From a checkpoint of a small mixture-of-experts model trained on Wikipedia: width 320.
Below are experts of layer 3 (counted from 0) of a mixture-of-experts language model. Rows are named gate (a neuron's input weights, with its number), up (a neuron's input weights, with its number) and show model dimensions 192-255. Each number is 128 + 24 x the weight over its row's rms, rounded and kept within 0 to 255. Numbers have three digits each.
Before each expert's rows: a language model's description of what the expert responds to. This comes from a sample of Wikipedia text that the model never trained on.

# expert 54
It responds to: The, its, an, his and nationality adjectives after prepositions, as in in the East Riding, in the army, British.
gate0:117124149136100137134124084115150120132098096095117114136158149150132122103166058105114140140126127109158145137145127123128164114167109121147113122110118175127139137111159123101117053137128127
up0:133116137168174166128144154143135159169164161164148131121125132143137166097138135110101119117102164176151170128128128115147112104120138135172160151126132071081070109092124154149121169114121119

# expert 34
It responds to: Word pieces, especially k inside surnames and words (Wokalek, flanks), plus as in cast lists and line breaks after list names.
gate4:102134134117112226134106143099134137101151117153126142131127121129161136127132128129143080099132072141122094119140134153157148115110125098121144152146109109157116119172117162169115133133122117
up4:113165098142127133114132079149099109145099117066125132136110125127098127133123135150138116110148157120096148098108145126085149116136146122126131131170099130099128134161132111107120125094111120

# expert 26
It responds to: Opening stems of common words after the, and, to or a, as in eventually, maintenance, mainstream, reserve, machinery.
gate0:147115147109129126168174119133136119087126112136139123110136151130142163121118181130075126113108131144133115081128170156140149126143161164151119101183149119114151159149115128114172176157159077
up0:126109097107164102108171096139113102141094129170109120128098157130129140115132158122123094137133134110155161094144107171143099099103112101143143132124126110127136118128094141157118138106150134

# expert 15
It responds to: Short consonant fragments at or near a word's start, especially capital R in names, such as Ritz, Rhodes, Red, referred.
gate0:133098098123150125129127147097112123122116138119115122118165096132105087138115151122113163124076161100108100112170132125178119109171148110145088117132169095092128107150137143125171182101134148
up0:106153131091089103101103079131123135158129108143178093152131129148129153117089124125139092135195131115149161094103122136129132133123104111100130108164158183161138104109113101140119080143131120

# expert 22
It responds to: The word See in "See also" section headings, plus short mid-word letter pieces like e, re, le inside names and words.
gate0:139186131157145142127141144136157088147152151128098120132115105099109085101123153112072132118097168092093094090100115143104105107119161153133177133170178103117106143115147138145119109099121115
up0:076095126090096149116096123154146137087103090147137131120152156132143191148122132138165144147146078151169153156154135133118161126123109093126083147111101135131141134110114115120149159122127128

# expert 49
It responds to: The word such in such as, opening parentheses, k pieces, and verbs like was, became, began, often before examples.
gate0:057173134158144094099146133151147130118106136128137130151114133155137104114177102098148108130111115109146098119105117113116142155124109128142116163143138156119126115114104138089175134187134150
up0:167157112101135111137131099146157172093117149157152167129154144159160136119142110186120128102128131209174172142144102178126110097147130204151086118164132158120155122107148140139133132114117134

# expert 55
It responds to: First capital letter piece of names and titles in tables and credits, such as W in Written, Widow, Wenwen, C in Celtics.
gate4:182120123152122162117114114078131138161107132152103098121127087128137166162128079125154114127125142137135123136128093122149130124120143168144100109134137112130123118134124154112128115102140213
up4:130148174103139076154095126126131111064126098130092144176153163101122130117112123163149149135150111140130135115159172156113076112093137101101172141102102130149099131100166127128125096094146052

# expert 19
It responds to: Words starting a sentence or list item, especially In, On, After, At, Born before dates; also first pieces of names after list numbers.
gate0:137146134104142148128144181097111147146189121133094103147136102143100140136146114140113144092134150120144120106109164124153113177145139146099168112151136090095159153124132111133121123098132144
up0:094156144183147163130121122142116087134086097131161145103129143130158131152098136121132109138121106118136136143129116142132187091134118124143123097098134126126102112176152135141128125115139123

# expert 57
It responds to: Suffixes like -ly, -ive, -ity, especially the ly ending Family in taxonomy boxes, plus words like new, family, large.
gate0:101098091111141154122143133098093152110145146135144121077141127107116137134141148062106149099154072086148104113123074097110110126145156143137113150094082130079128110109113136095127134155121157
up0:143154138132124130139104111173180155134140134106105139185138122110143132121132110197166148156145121119140162128165169110144157135149114097089117120173153107153113140125130130136114146105167092

# expert 37
It responds to: First letters or pieces of proper names after the, of or a comma, especially G as in Genoa, Greek, Greyhound, Gruffydd.
gate0:128098150148132115163140111127126180123085175113142134137140071135176126169129123121076121099167104149104097161149136188100120127106166137116154100125133144150150121098138124112168114155167126
up0:140056084127121166124118126120109123149173079116078124109145186104116108061140139152164100152113154120120168116128127135112143156145089125143087146171129097100107129156125131107120156119093155

# expert 23
It responds to: Syllables inside foreign or unusual proper names, such as Cinderel-la, Em-la-k, Ka-yla, Pa-cific, Al-p-ár, Star-g-ard.
gate0:134127138143129145132159135123100164133122106184104115152151104128118131118136096143159149101109147086148084117086135118120089079130129141154141128155127127087141110137133163156096124092126156
up0:116082155110114130117128125162143113112111099121138114152106163136111141117108138103125144113070120116149106121106132144145099159115113172113129139130137137128151134157099139148106123113103057

# expert 40
It responds to: First capital letter or syllable of a name in lists and tables, such as E-ve, Bro-ncos, Ro-ger, San P-edro.
gate0:151146113102144129134113124117131106133102174125150101165135133078161122131142133139155116154117153147149097102113143088126147099102137165093143137140112123101116125159106142125139171150114137
up0:166151087090101110164095163101130121167104146095134110165150135088164121138133119111122160124099160119153102121111155104124114101102142135078139124093148150087105179155123127134100148153134144

# expert 48
It responds to: Capitalized words or first pieces of proper names after the, of or commas, such as Black, John, Soviet Union, World Trade.
gate0:134152118103103151140167126088100115144141105145097139130134096118134087114084142162167094157116167117139128151134159107135135137137093136128100144140180109100109077140145125143159144115152124
up0:135187119115116156154129100133101094164132105122089132121144096122130104153110100167164095144087185164123133162129135124116122137137120113116102074103193127141124058129114145156146141143131125

# expert 61
It responds to: Second halves of common words and whole content words, as in d-ating, Th-ous-ands, coal-ition, sing-er, government, building, design.
gate0:159159125105111134112133133133130087127120126145072091166114142111148106091134141129134135158122161108151128109108130157134134080109125172115153085133167100146111139143151144157140087129136114
up0:139146115122133158147133124104111096103116112105072077184108185132133143102141109146159146100123148114157151125133067146109173114126159169095129114126195108135137146096160170169102097135128143

# expert 62
It responds to: Capital letters and Roman numerals in names and tables, like I in Ion or Imperial, World War II, plus law, order, scores.
gate4:150140138087107150157141140133126102047129136122139105097123144099089125107151135113129179141101120111094155133090145177096079116114138168163127156149112151086114109152116147171118086154150134
up4:113139115153148102109105123166144142125099122165106111134105130151132133193148104118101074100123109114164113096164143096169138180120113100116146096091105119114134159139165128082137151108118142

# expert 24
It responds to: Century pieces 19 and 18 at the start of years, opening quotes and parentheses, the verb led, and early word fragments.
gate0:101173134151132144150129117141085139160117157150095119109159107136158138119177149143125139133120188120110076109128167120153153084113144133152120144149132117100183067123121137144076132125097145
up0:121107133054155085139123132121154125132128072112118150146118104124105076112092107134135131137111076118121139150086087179131109158145143120114137133147152150162082155103115127104116127118131142

# expert 27
It responds to: Whole nouns and noun-forming endings such as -ation, -vision, -view, area, career, government, often in headings or before of.
gate0:129170127128186110125124108100140147115118177115125160152148122126169071140086152105138169137116138137170111127157104106139155127131127101094189134099129156113130136137149136104113153097134158
up0:120132157170118142139123105136131118089122123117121201078154108102116154172136115180142135131111134109104114129135140128113132170123115155193110140149126100135104131141136109133145145143101061

# expert 39
It responds to: Consonant pieces early in names and words, like r in André, Krishnachandran, d in drummer, driving, plus ex, per.
gate0:142102141104159120136145100126172120123140149128107139127125159174113120105147123169109084132079129133148142117093143115137146147177128130124106110160129116139169102171154135154165143125151110
up0:140090185137170098107137086133113127132150154160164075131087148132125100147112103108090100143083104135134119144120178122127153157136113189151147155155153125153130120152173137128115120106121095

# expert 4
It responds to: Capitalized words in names of countries, states, cities and institutions, such as United States, New York, Republic, State University.
gate0:124119154109136110153136138102173139097147112136163117130106135144138156127086121112166140091121138127120108138045150116147132116157130175127123145114138119136123128116122102136107106133108138
up0:094211095148127131094137165120108132145119150147112160122146138130116110118124117150129142133159117140130113110227091122129121094100123102111132085117181150134138099172122121092116130096165108

# expert 28
It responds to: Prepositions, relative pronouns and sequence words in narrative prose, such as which, who, after, during, first, and following in "the following year".
gate0:117124174123114110166121136137153100150123178147148112083108141123116122120119137111133116110065116108109153120134129145132143094118133098176128145138124153116120135138147146166159150091165134
up0:126079113132121125132148188108111150139147085097176094131144087128122094126129153120107126098154128116128134149131132114102123134126105144148130153123136143127104084123141180137126108165132108

# expert 17
It responds to: First piece of a word after a space, often prefixes or stems like un-its, re-action, gr-aduate, remain-ing, inter-preter.
gate0:147141107117131129114076158120130184139120124128106172108106136153128114168133149119121107088069190114090139134159165065096101148122132134118119104104147122120110101086102097141105112132132122
up0:136104164148133135124158090153122099113144144091141103131161122142116126084131116171134118127123093141191143128073125159175172125159073121102129152129109144126094134145144180113135149103107164

# expert 41
It responds to: Byte pieces of Chinese characters in parentheses, recent years like 2012 or 2016, and place-name parts like York, Island, Australia.
gate0:112149135113120113128115106127167125141077149166104163116137131094201148147124104144114120155081141182104105079106111121161107147150140160120142080141114195127152120113103151132129112126119154
up0:126084137137132125140153135119113092132160115072112126110128110180098109141132140151127140131135127104137182146138160138084151100092126122114117136106130057108122136124148126131154102139152094

# expert 3
It responds to: Accented letters inside French names like Orléans and Liège, plus mid-word pieces and year digits after 19, as in 1987.
gate0:128110122143159125099140118141179142082045155130124122127128121139169149114112112155162096137129156126139120098117155148135105128111189142135091145124129144155097113125142115124102087171072103
up0:141116102142134145087109128124149132101060164118128113134119117126172160121112133122163121157110131126130126148101110135147159118127205132148131156084157152199119115116104112089106065172086134

# expert 31
It responds to: Endings such as ed, es, us completing verbs and nouns, as in appoint-ed, impress-ed, P-ed-igree; also Born in infobox lines.
gate0:114108141111097106119133130153157133104174174138156116165151115147125142140128079154122107108156099170121084147139138127122159099066091101205129151164102103142139120141131065125122169134131096
up0:098149087186156128157131122112102151166095177065148134117094146103111119130160149132110156135139113106101130117155136115124139112153145156100158105132138169125117141132148154104157121114126169

# expert 8
It responds to: Early word pieces of Latinate words, especially imp, ex, x, mp, le, as in improved, impact, dexterous, excluded, degree.
gate0:147135149142169114123154139151121093090190068099162107137098115138117117086138120105139148131101140126078134126145159140165094094099127105133110122167147089108099121135127110117137121106119144
up0:069147116086115146056103133123161133139077168132102112132153115096128133181108129167116111097166103131159110085107110094109155114110140108144148163109136143130172119149105125130113139120113108

# expert 7
It responds to: Short pieces inside a word, often the second piece after a capital, as in s-co-res, Rec-ru-iting, F-in-land, Foot-ball.
gate0:138097146120132068136068154129156163125137112127179125101173126101142155130096118113092148098133143118112161103118087103125163152106126120111174143132157103124148130128105116157104096126110127
up0:102156114152150153128179125086101146102128132114093156121119109142099108115161129120153074158114121173135071132118141133130108086139140136128081134102106137143087123119155136088133121127162174

# expert 9
It responds to: Inner pieces of Latinate words, especially it, ize, ion, ial, as in political, literary, citizen, administration.
gate0:141138141107109143134150118132103137067081150152102094118153117105141126137146129152137117117110086113101132140123140121131129102145124136131152124160093139129093138143095125094168144123160144
up0:124106092162134125149133167069129129176182099102143133107120138167161153083093141126102125119113155143128119134123130103116132132125147128124111143146164065160155091090143141145105114134099157